Below are experts of layer 2 (counted from 0) of a mixture-of-experts language model. Rows are named router (the router's row for the expert), gate (a neuron's input weights, with its number), up (a neuron's input weights, with its number) and show model dimensions 0-127. Each number is 500 + 40 x the weight over its row's rms, rounded and kept within 0 to 999. Numbers have three digits each.
After each expert's rows: a language model's description of what the expert responds to. This comes from a sample of Wikipedia text that the model never trained on.

# expert 23
router:467468575441533562457493513485554551547463504476509454543532568494440519504474491530463558447502520495558484524523571524554499575483512548464475457457478452563578563449456545464509472447504455505512510523538537533500523442463483486415479519553545459555418505492492509476527503457469489529457462495484434569547541502540526427494479554479556523506517460513540507505438530475523565583441
gate0:431504507496546524476423523447512415514522471508461528505493461557475604507490502474521502411433434520541455504546469493480498502534536558514535590503499461520543505440492478519506433474466487514503423587575469537510492464479511545460438527549512469532485546522440433474460514537571478522477441518547504563450548521431506516511512427514481545525497458516487441548459489477528498484423
up0:513452561484490513534510535508492531505503566550509547519516461543466537507488527510558564445517488530566440488450525415445480440533526576459546524481492489501534504475476518527448474486459508440533486526570412535533449542496541601483478455477470500510473495472418501514491531464550434514480461505523426523468525472510503553471456406437482536588455495513514511580445507445560534502458
gate1:468541486572516492426412509445498559459490535478493519518490521457484543519496519506492560507549516507562453482563582577570427541570483555466531429568437467482524557481512530484427525482567582527522524459515527475472590524477479452491474460524502490545499551436490512497552500451484475505448422496465488506508466467463505547580579474508472540519478474507514545498496517514495462547459
up1:562485537512539492545464515513486508550516491468406478460491471529498535428510494539524520523459427471479488490500456519587534536559496523524460505521449441544492553536492473447430541507459427520552477420500524485453517486491450482551468503475458479534500499458450474413518433444509527500469532548420537492441550517494501474490530475514518499509465441492431494518591483478355441500507
gate2:445476453530459481525525498491535513529476516528492460501471550514440551533474471462506471466533522436500499464501503444488467479546499492461513453558478472433505409547501502435415482477492474480611494482478558426518489523509423506436508495579486589524501463533478584464506502560517504514523446473482544551448431472511491578483482499543382566491456436470541512460486500477515518535463
up2:504519526456494451497479482532513448424514516498493513473527436531587428431545514556477479546462543503458506477418493501479559470512510447547422555475555552540476502452512459505541548546476543524443482515499449571485447534486550516487497459418529452480453469476599498496476505512510506386543577536516504436553508487494492435501463510440473454455509548456437524533499480495470507506545
Description: Clause connectives. Function words opening or linking clauses in narrative prose, such as that, which, when, but, In, and subject pronouns after them.

# expert 51
router:470574531549527499516417516467537556514529517477544471513548484445449516536502590566490445543501469442467525479503527525482447520488467576493544456551506523446505473516439538550448455435427509478541487463509526534555541544473511552507499472570495471432462451503557560482538529440515526521516472508479449455499513531522570515494540499549420537529459575516454510553481411541448459504498
gate0:492536536523500548489455541583508516496429467589472472513484460546495491490451486514498509438537508433557454443462506536459546458481523559499530430458491515424516546474542492482455490432478555470569458500524473438514497490477536550421448499534472524543472517439538485456520573484581523414561509476546532421517509540507527540462530507477492520509487481594513512527472486421529435526527
up0:480474583449509515451573461512473525559495475487513485467545576494429431488491523445502503520461506465543442503496455480493555511451536503520535501571499468462638503503489466550457546483481493492534462467436517485496526429543539461448445502507385553517486528469475530533489467473573480529552508535522540475524512614487436488488491527533475514435467488514472510525509518490515538426571
gate1:517567470516469527446497499583462435532503549428537482527477519495488473516574433503482548455518537480468493467521588554585509533537501491497466513542502594536458470555515482586537546480494547460576493503532464523498482495470514549558477462480435526563514535441509500550523521546484531464392495452578496502571504523519520425454493507484532489540463426486509511516515471455453486508560
up1:580508499410505513467518466482495535489552468544524538514524449524491499516551454486549502531459502453511547498499488458378515494507525482516501544524538462397527548450546495447570488517571416581528509489513595460496566451534501503444484459408559485520443481461474529534445442498543482536482549501466510530443497553560470538507519497546485448471511495448507534460507476485513436482531
gate2:523496601510563562546509475480501534500506493492560450523469505434495508446564531531527499494449464471540500456546439510545486645501469520472504493531485545448494511511525541473532559454460527487607457509559458489542512471522532506500502507473519445446495424479457493526541494456476445489522460595477510535555501509551500496408554534539452504484438557529528467501498537486517544421524
up2:473499487506515460555496436558453436394489500498462491524446494432573488515496495539500423534499497503510477419466448490488477500489535518499483379498513518549518480513501478534466582530512560510450500536521460579435491467483512510544445540513469513400535385504518528473459549490472555489557478475517546519543481495548508438442525514514512513546481533485542494522496458573545557434512
Description: Suffixes and of. Verb and noun suffixes and the word of after nouns, such as ated in advocated, ent in apparent, excess of, as of.

# expert 30
router:459533562489534535516433532453562498463469540520533464496476510449588500506485562472540460558448554549431535483560504517473440546512497514440488520562601536447480459430541508471474483432470491489529522506481453557512497532462524442474539478559502465403533480475533527461406462516527453490463471511448491465496525532544559486461510530459458528468482518484413461489486477505439551460532
gate0:545541495511403488451498460577473471575468517470469531495531526503509487523504542564435470533499505562560478444504565500507476558465513512586512494539462529506442461577449526550492550475502468492593518587502567492528499540553493484541522493516611483494440512484448521574484490460507454533512524495560469513481541483520495498525466558493554527502560521516479544468543419490566437536498
up0:519566586534467446474508556566521471510484543531464455530463527500534427505480527547500446475447441553494518435567553476489484549458497508509511545522524544457431556500540518475468518452441455478533541503556502501570515544554502467598483501562542455503490571539457505526529490525500488523501532524572489482569536481538491441508432548541502556489511481525468477465444424510566524457574
gate1:494439495502409533450492486475436537474533495482532542501477537554499504489556493513478444433484586560579510465501529554531507425477460555455556499491458505522528458545435509539587512536483497500525516495460500436482466431459517490487528487449522510526478539530520533465535489422550413486442515554512513515495523554512468519453576476536457529541465493495523489575574547485480581550426
up1:598474504450516486535527507499496471600534572549508539559547447517493466514446511574494529486528447425492465471494545457485427487451518493520459532484502449515519590511545482514536558529562457530506492566484554518466516477550517547495409527459508494479447509531460532554517455495450520534506539501529549538516571464555451477569503516467573416517532482510490535457488483513518426518434
gate2:582474519460539565526603515508477521512478583458520586496458499529507496515481475462552515462435435532539488526517486499517563489512544513518553435587485517521519527440567500481543478469484525511449407489578498502463475406503550483572496504449494422469537469538459488495539485478449482454486483552508557513453461546471563530565536516518495481541517481471546525505472452484575538506455
up2:519506508528449483511566434522474472549533449504527494515531449529493540531536508466461539541596581495453511496482543448490539502530514472560425570435452493514510515539460422558500504595568515558496550505454553527480498535542425518453578549491519557527536484445499563559502478584494512551453475449471477539484520525457434486495472477525491442508501486474511535451490539476427464514523
Description: Copulas, adverbs, predicates. Forms of be (is, was, were, has been), adverb endings like significantly, also, no longer, and participle endings in predicates.

# expert 21
router:533530509545467532562457544452508552480482552499471525529504528530496441529487458549578522463446530549489466404450521573451482505558477464518461506472528500420468471575440526548543453519545501469552494541486504534558516470556538468536439446493490469497460563488483525596546463452495460493457492475539425418483483483457527509526506466505455542506482535529491551465485433491421440543527
gate0:564473494526415527555402529428503493475509493445493487459559457558501517470440478526505461446432487510503495467489560565566474468535455503548499531499559506547465436503493503492466507508456504482614452521504523523521528494543626534522481444520487494539478550469558574510482500532527511476518467423571454457488495488507510509535465531612496526485444487529551549501518540540510504459485
up0:464473455481488497533471484388453523466523515474439539486583462445537488517509483539469518499479541513479526469522511561549491496523521451488502473483602474494529484558469477484545435509439464482583497522437502499533520456487456461514540482542543495555492444467553435526481564492493515502514467485514491517446502459575439457470474522508458478477479359451481538458499507391463436550471
gate1:528500529500475454532489445479502544447434498482595517462495520512476496578498508510518499481459490457542545517576468555570556485522492436543529489539465530491463499495519540429484486511526537496478553504471467408501442470540571472569465494487545440441500534465560504560535526566577487524549549485505489503494456504517576615505519478402511453543493492548441519451529521509490492566522
up1:500540461556500530512485527548495528507469470556541503470482480507446503516508457535461525507514492527522488467473485514446562513599497541468510457472523518444527525482470476523457543491528562522549564504514504510517544558545502519494488531598618493501467483543481530469512558521582417514434536573473467540542590505447538504489515446526502412495457493515382479460460597488520517466489
gate2:446464534513509509529485498536532487472498464511580515455522554523540469464469483475544447482516535529444471446519531520493508469535499548476468446512442474459475524507436503488532547581524531477504541491500396526455442450531539452518536524578529524505480558509478438495484560414594551475509518469565503475488515528463488467428541498362543483450566570471457466450497539463504511505521
up2:478494535517506462558479498534547498505470479531514456472504525538504495474473419497513468434453496549474468420509505508497494465535455477531408459510505491502481479541493518508546589606556487455533514469542460505505440453561557447522509489508504459484433559455449482537498514451563529420458543488549547406484497503452493461474523461438520512445553556548391431516545459475468488480498
Description: Table and infobox headers. Pipes and the first word of table rows, infobox fields and section headings, such as Season, College, Wins, ==See also==.

# expert 15
router:479502553438553469515564470524513477468509501533447475471554470459456472487534445453521570480530501441435501543423451464507509450518519455438475516536505428551558492448506535488538505527513455504425436447514548441515453503416498508455518540445569489501482465504589562487469518565477544480562553548484589474540533468511481444513439498537477487536532496502478545522576534462492516484541
gate0:470511512459577523476549475552512487493487469510482455440503452462505439486560501487492495433493467482451555501500516492505453521523505507508492469492513466541493488460518557511529502437458475495548468472538563500483457498503540421491545510505539559445504484536459573416506526468462446484480534503436553469501480485474660392538480508483453479534535499541440469538460550483491382431520
up0:505431490436500515476490507559570496538535472485476529485552505520463524453542591508477468501540514472536531533578509554572549496513518458514419507600530495530541469435445434525538479526520497524482482494482450409444546532541524533494540489534466567451507520481520510468509405457468496478487499434445558451471500559472426468471531487559518505468519533450552469457578484466525486456458
gate1:489557517481536502539431489610532504497558520502461430513450563485543459446530489488500534574489473468574527473563458472476451550514508458555472460490489525545532560537460478448535510514445483467498514481468536495479536482544472472524541487463564528590458482453527447468524444526579553480522526486459494577480503459526463439497440595427489480531509468519489571506492504465560519553540
up1:559491513554456548540554552434468466559488477539518556455492545515431534496500549486572522527508547485450412502480510485457546422429509511523473502466563468448481438565540466532472496502551515510514489481465516540569478534436503487500392496479478471432537549495560492549484588498505455449521455499487505437489494489474558516516497467529441525513559505481486451513533512577459479444430
gate2:543517492475457469412473445521492536526472395384548496498486530551510626522460534491547461452515496482459517468542439556557510499498510472457462513566437510500500531456514524609525482495494454533518509455455523518488459522486486508440543543503561465415584452518498496506549521566482465454472496508476489468456514515441534505455522470583533520527517478511498444505486535463490508460460
up2:434493493533599505513516515475567470486544560591547564491479474446522416486465473556448513550491502560554434488458524497419472532527477500541566511427540534468522526544479446482415473500467510496482523529590483510543522471495517511597452438526539532529477552489436500463516488458516551526520516508540537571492517522529498535560535582466510496489479480531518518479504484539474564544455
Description: Foreign names, apostrophes. Accented letters, apostrophes, quotes and pieces of non-English personal or place names, such as é in Frédéric, ić, ski, ović.

# expert 10
router:457489448527467504486515568507457448485503532487570531486536516456461484572504549444530540567515525509558538564565495475468420460513521447433537566489577487443550497492502528498484424546474575505528495478465498498487561447495530522459493516577467503450447472504492460517418493458522525581441512485574454502528441459501542532572440527498486493469427553508496524463520534558514543477464
gate0:609451472444479526489491514525561458489443511529537537465520467511582587484527462535451469455509487471467436517484586539488502518531535552587510440468419591502507520427511473510536539546508482522546489475567502525493499561534401486496532475506487509507484488519469443531454529517483503507453562526501482541492482482486514451485561480411479507511495510535554497572506544437572492454449
up0:439551525533533464567442440470472556553529485469463489504484498484484447496486482479509539532507514532460521461445434419533500504456487440486477510529564414539508506551429509437482498463514470487490511578485550514506484490410510531501453477436557459481523505474570556502559483503451484460558479476486554451454522522523462507484497545608503531496532459434474522453481427521395490536550
gate1:448566445548460464442514515483487483483450472528556476471493505466468549527509411455541486438509560573539524540530475524490506526444507481461508444519499437479504579534559558432429496531519492533593480489474425499468476520476504478423545514560489575515528477441527451483459569500513487527529483508592515485446478491470561496454466530496521559491445522492537457470486531516544540406519
up1:551438521449488454531544490522424512500499519529487538533509457496462483542557510501517574484468458382489478509494509516446525505437523565538468536475485482427496490543455429587518515534486487439471416494542527473494527437559475487542488515455520449509419530508512561558537505453485529587420439516518532493504533510546455451513456497484547456493497484563498517491584518443453467547466
gate2:440549479501513472504543495436427478567477570535469537477490555476495557469442490475519455583407473495508502533495473448507491495451566393579485494557492524485538448518552518475510487562517484521534511501454533507486469459490504472556580446417474431460503451504508487557526495487488488527533546510527518565410499477455527470558484564468532537531522382494543474483502482519485503488525
up2:498490470482498495496501528491500472473496476526438574414456479490504483462491455530431442470529440584517487491460511566492550450529536598465584545577482512566474592581531471492434538499562524499495448540540469489459509542506531511440501543548576541544537553583485535461512507495479502486461448495520475512545505514482519485450541496449556473528508567481509533555480507480538471511418
Description: Numerals and digits. Number tokens in dates, tables, statistics and measurements, such as the first digits of years, percentages, and spelled numbers two, three, five.

# expert 19
router:487476567502563465509438448486535523480470515553488462545506473480530550475460521444479516569568566452450540518463532512509442581527532438393478519494476501528524482505487537435440502486492487465473571488442488549507494520477463413481548531532566485535524479447520505449496514447537547469499438450397420488548447485553504455511481533468529536503482468548478512474526533477450580507543
gate0:450545534542559508566532519489538487570485432492514468479496530469476491537520492506463524493484604483533460513525508556491525487508481441481543535451459488518518549512493485478410512463514503518525476457559446500536446457565438514529514501478512436475530529544390488531458528567437441577510468479549415457573484481475461476485496484468442531488585438449570539427513494538486511514474
up0:584445472441411553489543486506451515410552548518545551533528490530520508489524526533560496520493434520482527479502506437491480478500528578553427427561602533483473442489505495513525529552476541542468509534431549494416506512482522524439539486494471522507495495505572518508479475511501521446464566529520567566493527533502553573530510514499546481517460551528470449571474490439535453474515
gate1:504546525477510481592512429586424499428525464507485508510533490539453425479510526491538551503482425469481448433481465493532517538524570524593538461481488449453481478510529469541503462543516508520503522511589487501521477496548486535513521478548461572539496462461416447542510468489488548497516577536476552534462501501440541535559476510560457404544527507460469554494522472422534460506517
up1:487519430520430559516487523469492486552501517475476570433488491459474539509588527499459445500471513498528501508436516470488503464494506507535505493512550560528492531454497504509530566509541512575570445551442496528407533525437536530462452435428455461447465535573504511542459472520494494542503433458562514498511556600461513511490536480494482455467459510429529430496469401550499460520475
gate2:472436521470539466495564470523511464528571457524462514518543513463479514481463469553479476507456501523560529494576461454523441465499455502417566478527475494476476455552475449526493504582509451485499511405508587399537484444510496502463531526475516479545453502452531495484509435481577598456447488554474539575522551505487442472572514536431530532520495526474442494472519528450501499529467
up2:552424474502517511489454558433463501471503543402505508470470527522489450540506525476523531518432573516456522536471579520467537608533514548459467489485508523479515516457518507531612518466509533524557508501491450565485618504458497516503392464534459443454509573537455542528481542489450463535451499520528439459538541477530466456451500444481502528501522527534539492507525513554505503536514
Description: Words after subject. Auxiliaries, to and adverbs right after a subject in narrative prose, as in had to, he finally, He subsequently, the ship was, it would.

# expert 45
router:534487534465506441473551494490512530467529564517547518528468525506437544483435460508475579533538537544502492536536492566439512511520519558459552536519504523507452477472501525501492467507495474465443499490516550537514495469448505423422497545557519445505528520514548555487528550515435492588467467547496476559485570572519481536549438561510481401531461555501488450403479466532474463479599
gate0:502533505567415475519472478475478517443557495558496476524499496523498515482540453531477519478557455487468442460450430539488518549523496496532462503536523502569450444536542481446502535597525477494518491485468458476490465416477521481453472499422430469530517483530443518456512495588540518416524507506626486497532500491533500582508465463479508512504421490511555495420523474474454600471517
up0:485508472572474458572461494557450556517550518506480488535472527486515535475507453531432522429494511467579443511510547528481527540546556520509532495448562488493496478516504484428532501531468471514511437460542433497400494400556518443485523478499461497455523510596464517542468500523510497452561464500578556504505549449466450501495485524445491530535480500582537469489515407460438559517471
gate1:539520549537487499473510498489506480428487471510483549488462507528356570473532517409518471479586436490449409461484528536505543505489530491495465500587529565578476535502545543453521580596508527489502499492467450474483493525527488439484532470464442484518499460543524513533462523545545508454517458531606426484499487518509511496477498499479540461496451512514556446456506547497547492447531
up1:479522495509563508497556482526482454565463470531516524459571462480499453563477490516444493536443567579509583508522495523505486527501525514490489485580511519503475511463552544553441537444563464504532534482490550516484523574484550539463468501516518540492507549466459513455484494464439455557368477470459502509482467555545610515519498462530497562475557487420441521568537482476537454506461
gate2:503449460478534492444550487396525500558507470338523465501494495506458506514457487475526451577515565549536507446552492546452553546526486516454515529489468485437495493541461569532548442453481539476500492545519504533516556493512441507560487490565504479465528471511493524496499475448504460463401517534477479444406459520420518520437532483559487540520468498518468502491477545542466523461501
up2:585452477519424483515463518547538492540462465488516483538474448598505537418495391443492562570613479501518482457528527525418538518500522493516556535454514537536417422529510529482540489476480492512493475529476451499446512481540526503513482516459475474508505474504437513504458523508512496468511471461504530531416522498446494484571471577540489514531491484568507532487469537508429480406456
Description: Commas and separators. Commas, colons, semicolons and pipes after words or dates in prose and tables, such as June 29, Also, 4–6, 6–3.

# expert 55
router:464456469436454437532545476545531519452486556495551471488477488506533489490459452521485497590515571525503539540469577486459485430513460500458578562503477464505555452437502508464474439479433491455430475497498516493520426540421513449479470524519587531487530460556582463506507522559530458550576535506506537532503499483531470525508405561501462429460457515492506517506494532541516540547521
gate0:513532506493482567534424502547590444442493485564489505484502537514478533489541552514477463442466522467548564529471516480458437507445483498475549486472455473465483504487483535482518486473447454479467453590451576464588494500523521477557506460495556496471495571468492448499494561461546463483533481488459548537591439427502450442552508508523573514518547572534559522550526494478503494535420
up0:440544462504432489550509534457405443482504472471498524495509520526545491525486533526546505471467532540503532476500462499562549434493448518498452588588580477499481492509509500500438459498515486498476515544479499531498519551491574536539486523497444550448548514513484518493530465535501536551489466531542504441419477495501600623511478450545479521467462479430396542480549433500518498543534
gate1:531531421440430420468554518541467525454519488522547494539488446468530451499531508524523504479476463551568540475471547511464534413414474518498485526567492483473517484525523539522434490545487593484503478487529457467531415515512528486500520465485509448485546470453533554480476483525549498483493459492592592493434500539460511517465440470436421534451456507422451478536494495502515554439479
up1:534487453547475556520482406483553461557560435516515533477482546503495481528454556421479572523539524457563525534512507530522469488546493559488528443476513526554528486496422459453452485559521477510550502477443466472481496516497480517491547480522480526482417529475561456500414559489520470591545474500561558523517400507484573514552505488503499523491511485532590538494497469399499469522503
gate2:418471463534501492472445537535526477404550564502498463495488589522555569475477490479451495484476531530512610516518487469543494515544489483493535555506478493580420449492532479492506438461427487451448528540497491512501433475525585462451487488506536529505524431461475476475504507503490505543566513562533492542487499483497516527563453574470546491515454601419530470536455484540482484475554
up2:486493446548494500496470534502534455402554526531450583470545543540463541490500502500504450510492551407385496518474505500504494446534510486523517561533481521543391472499583499437535474470477478498492436538474421500452431528526550521481467490518483445573468500568508473497488524492546515512575508509416561520500508548531483503548510512510459552544517564533471538542535534535515479428514
Description: Punctuation and clause breaks. Commas, closing quotes and parentheses, often merged with a following he, and or which, as in ", rejecting, crucifix, young, linebacker and.

# expert 37
router:446503543503532569466532536535542468513484535504556561463551538500492513541493502501485569473483488478550451534525554534473487517474505544449518440444561509530522562419514556509480528453472485502510528506523438505484514522461507545427547472478547435536453512468461494501435552420507429571413479495461443540510576492546584453501475492452489558498530428561519496551529537505526539527424
gate1:509506505512486504549467564533554499518479479574455449488452468507507497484504535521463460485470435547538494507548517589520528559518523507487461521504480468546530564550462511514551509504471490473511421485466452586476551443476531513480474529555525478591489451441408483455484491501460495551472473548470466441483476522423533415420595484519487615537458501508479440519488478537507483451516
up1:489491459460507454468510463524478465487522402532499477571537492490506591466523409461513483459529513452510539506498507418506556532476536488501481498514499535534497512435544511437528505517524466455495514486492479434490469547456489443403549509490562438477460482426523490433420514493523533386538438520442517569456508477482471495560462526512494450476523447521463464471553539534596485482477
gate2:399481524540504484483575515531510460527450482513511484473498522538426444493517561429533518515508451501492501473526450525488484471471489488458508508514482515480570520546508533447473498513432501503517474405466435453507521429503494533501535585581513543461609492529445452536517482478527484517466525565583479465444521493479592547517502466556561510469434432550540489404492538488505513488506
up2:489521563512523531476499484434504464500551535438493512473484487522569440419508541550449476477491443527449409461476568543444537541519394517547543474520506549530484506540440520515596595522480510437527502497542498484538509540470521504499525537467505483495518497470481431523605480521469428497466567552494480466515498478528480475443499518495508488474549426560540428578505476529475526485521
gate3:526574514595442480471519420519522466474439477485495496553456521523481396518538552536466481424573540427503495482456524484570479537427487489478473515486494472480489482497508435566495535557513467516494451517505598495503546507569545508494522516553464556571515468477578535486438496524524497536486475519541478507496534500548453456528457523518527467490490492503393469469534423478423461479505
up3:537550434587447522440532525484499442495508549497524584497493562493463489551515518462488504453559550416546550578515537459535464528422508525464556514510527572464464459492548500572481496518480505557491462514554536501489551487529546522478491541555446511559458502483527517480435539448573516557468460520508476525516487524570467469549447534443523460508510547546470425454562504523491510462451
Description: Time words and year endings. Time nouns and final year digits ending an introductory time phrase before a comma, as in same season, following decade, shortly, in 1-997, year.

# expert 27
router:461497569518562519479491464429470493472480451461514475521510509502460483450517518481463476549528538472511568462510510518556436566464465466448462507558527520573556541539486562492555501495520481454590557550443469579518505569431443447526564500487558462499490499467506487474461481435508505472469440474398419468497478543461532452460493490493491512474457477573496467496500514505407555534515
gate0:421556510544478445488475559486476477509473507484475518362480479499516519488557492479478471437488543504561524449487530478459519504493479537475511503490471509495485516523501589429497464551370530461537438495496476511545416566490488472546544526500544511504505488486548599464580583474531487435563488560446456521480477500511486487490444519443496528502454532513453468504484561476493572522499
up0:522506488509561502489393494501526475527466450486565540530432492467531545501423566424504500586536481520498507522536497505455543508503510437483537572536436432475505540522507500585486441450534502530492503577501498518447587463501443491506453501562526502497451459542512583501474412503519499474451410474444494478470535454545506456478524537519564516482496500492480428484431487473471546480526
gate1:531550514480489465518549447487532479562573457423529493504491505461463405535512528499412495464509431469504527493538451454510465513415402480538472482475472474503528529526465559620527429461501515454489541438478483498517492456477510533520479523536473536445482511447484458560560462444483478528470495528520498419515501446523449495471523477557520489487467531545572518457498556442521565525557
up1:520483483439502478464458561488459518530432498525441536499542537519484469484459475442568542487511456570497570525486499507551489534467511567471462548590523462461484495495490393443475492590518548499469559534562602504520590548474485446458531519484527530534453492500523562490493523446508499471470526466475462559465486501510476498548479470497436446547452514510415477499519462579456528464507
gate2:437539533553510471470472592536516497503476465514490489460485440500506479513486375533468590460514521517498500464489487507479491543472458489461501495535525460516582512553427516421445479414527459431552454464481520518542415478460527531499453502531534482487536487475566506515479581459576511539536448497478452491496466518548465431455513465492442489549453518517529567497589503490505540516448
up2:537514475525579470533530451525512399446470514393468500530469442444511499468521475444454506593473541433419493553557509476517576525539493494480495473466516484535487423482485513519450495519543475523510459475459517471494541549576469482526506436510436494461563463535471473504453481583524545390508517486479561469526458522483531464453527461509519482463559441527477463530511471437489490498520
Description: Verbs after auxiliaries. Narrative function words and verbs after modals or to, such as not, have, him, now, in could not, to pursue.

# expert 33
router:447514533472527406475522483540492478492474582562390548458486514482457528476461452527509549474521483475479466537471507491478452523502560414486504447470552471544547558463487499492539483558511450473435415453502546423514552424516458510488470487474528538518457504492493526459515500466516562480425474491498541549541546441524414470532424510470516527515529509557525457473548501440437527456494
gate0:490507442563484544475435499458553477551466472480465500422446523492483543499486575450531507487422452517521556511488516506507527513489498490456507508507478484501476560462434496562493487491509455487493459553531561465542486471527519481475429440526518445471479478481513601553466491449567519460472504420531520434579445435436494431491513476531419510510525390452519547521445474481444499498461
up0:472530469517489424529481501498517480505492460487452496432539524484472562528499528437552547492413468517499581516459460463495508504427594466507477484487532483518481526476438533527478496529497478511463443482506541441541494481479493496473447431478450484492459516502547615561460450436494530463547517465557562406549484474486468461498479461536429573457477412456502500509453470441428507498527
gate1:470529527508524484520531450535432525444481524506477521475491479458556498467530475511525468534510553478446499453512568523491435547527543451520523472417433533458505436461452433523543543544495527515547440488451532456492552467545467493510577400487461550502488473473524543570451456517521456434462496541493520512509450472476490551484489432456559548487499525537527457410509476381481507450533
up1:459507550495558418512559454561453473470452542543434480444510506454494524485472403516500525477501526455480479489505504507462499578478620458517522444453512519533528480427511473497520519509478499561511462410466508431452530428538434483506544452466505526515448493471514538529476513521510514433445525557497547529528534495480455474506456482439563530546526483529483477447557487389486527466529
gate2:474516466483479474536533452532566469476533521523462531445427505504476485478540534431519512520450476528533574529550467563485509561537502501466562542508517511494433483537507523528480457507466499529503482495586484515498526452484526455491513436585507471400510516494564534511448459511613511426562490483597477481488473525494515503540529533424493489591494513491552447436510568463505560567486
up2:487497585525581517496514503445474523538461434453559495584569483525546529533507445555432489451519517515572461424481544476504548522493501507539486510464453535460532511439528477478533526505511525474518578489500564473520523547539500548449508553422560501567496504461460483482561479520429481555424519549513452492498535469504528530421496515542523482454428455468439513518468428514538473479553
Description: Biography name tokens. Surnames and name pieces in biography titles and table rows, article-opening pronouns and digits, such as Brown in = Jason Brown =, She, This.

# expert 38
router:480488592528438494507496463549495456495469512442432521547497503501484500495420516502439563479482548505496423458529568569486504571555487521504479523418474512511479480494485511547516453484505462505511479452526471506520591462591511457486493497523499511528541558566438455557528420447536461487401503472545489496550525457502533477586502437581496478572539435516548487497500488480449501512491
gate3:477465552489522413488549505507519448543460547563451518521507468477511525445505484536487475517478453534485502548519454456441441567505554477483464488457523475545490438509560519497523470512521413491466473452525512442494516456545443499460503524446530494541451475531466545450500477461457538464426508533464567534522547458450469405556410514608523541487508503493520472525543498404440527465470
up3:475499580482504423485549483466521461554450541532408522509549427479504526442503452527472481461478477558503499534559456485440446566526536488531464511459508524499471454528539541486534454540489433483438488443514493465518510434537473507500566520473508474541486438541465539446474429466481528446436483545496573541506543479488468451550453497579531532530513503473563473527538482404434550464508
gate4:549494535529489470462464523481469494487562469440476551542452518422482464415544561373521456544603504591536532507490465475450473474503564512523468474508546475533581432556488498539456505461529557505477434499534534467506503513576503563558550476528512543504531450492552555526502536537416465518470466526517513450545481453496439502510460483519515495470496486476500502507492462496443436488490
up4:497512422513492491559458470451516474445495509544523505430515428552512494516528451543543464540457516465561509461474518485574517467483523501500576543545483605481458438486529511482492502491453465493474499529431495536464496544450538476500512491470433452454497536546537429479409527542556522508576501457480529513451491572473518547460576589515461481488409553488488505451511474484535549531557
gate5:465525497555534471539526529518573505494489562570447532512468511409451504504556495523482528510438451587498521508517409522503479526515475522482512535545604532518488528516494496474486497547456440556451448550533567477514532416509489527511489499499438447572458444445417481482536505511473545525485556486504548516530521470538437404500444579518521512508450508517472502519566445438486506467502
up5:553550508384466472500504496460432524494456450516551415556500511528505578458471458517432442491522480455566554505554555486436555485410568495553477443473383454521537485457556506491549522483535504459504486484493482475484450554470470452471549486479533556463528501487542524484445491516480414504460447482487485489478513506513442529517483452476504476463587509532510451532468525526511532514489
Description: Section headings and table starts. Line breaks, == heading markers, See also, and table header cells in sports and election tables, e.g. GF, NR, No.

# expert 14
router:488464487466486496476584481550517462464537509537442531526491563434454519464538495438506562479489485503485508558455451494521547469456539421520530494581509455587522474461506504436498557502509440575438429476519522447381502498480464510500495480487465526496450537535579525463484508491446522475488510504458544539499511532459451469587559511515527488472507460511429495481560480467537478417568
gate0:516513460470541450534512515552509510492458539467510472503550572482455509553483524504545552535480476522557512464474563555504463606523470484476501486572499475506499458473516484483503533512551478561527529484453514466366534558540451550557469517521546520519472528553454583537514532462537462499494599528487459498479554548469579499533562501531504521478473500433519588506426531489482560461455
up0:506493453422525462480535529565507472481497519501476548545496572481439550532510506434554564501483471546532552506470521527469514537470544470521499464565494476537466491454547471486548527518536424564504495448462512475409509465490471512504448491504488481562434565561508534524472519456486465457511568514445481525483502522446508514565550510560548451493535440460470517476492610471615494420517
gate1:491520578502500565470533459479518528561484613512482507459569395544476461514432559530492528503530491453500501541480391490438498525533568449545536460528483485441496502514481550541486517426525483479511565488480500508555491571518465470555507514517552523456454533491432587484515490489492476499543494517461501489479594529556468458450498513539523557521495521519465514438532455476429540539525
up1:491495494501442533543511450513516531525541538564505437424542376531548528610508525540464537437547539421465506534535438488462490548548577479508527507469465481442446514450478555463494532401533469542536548455503490493502514550494435466499571505492554587542481532504472525519479544529481457494489565503438492491497531501484507410495497498543548528496514487480507484442530526445478515508493
gate2:522473483556489461629430506451501541495497557533540440428538550481581433421555559468596450533529514560497447508475479470511474512526501479457554447535508538552556485528453497460482470551501468526551471445535520565483506458497461500508483454426546491491491550472414517505462463500572569474535487475540520482518483491461560470516553479469496468547477510443473505481525505519526493496545
up2:504523568380517510412509447476462503505501517463497537557522449541451546598425462512454495493530504458543529456501546545493451528505444517515479535442449515441465471534572453550530462512520522453507579568443467445529499536501554502532524557575497530589526454475561477497497491523481423527514501516507473509464529532524485501471458516504467537455495537502530531471446425495433505485467
Description: Foreign name fragments. Word pieces inside Spanish, Slavic and other non-English names with accents, such as Gonzá-le-z, Martí-ne-z, and accented bytes like ü, é.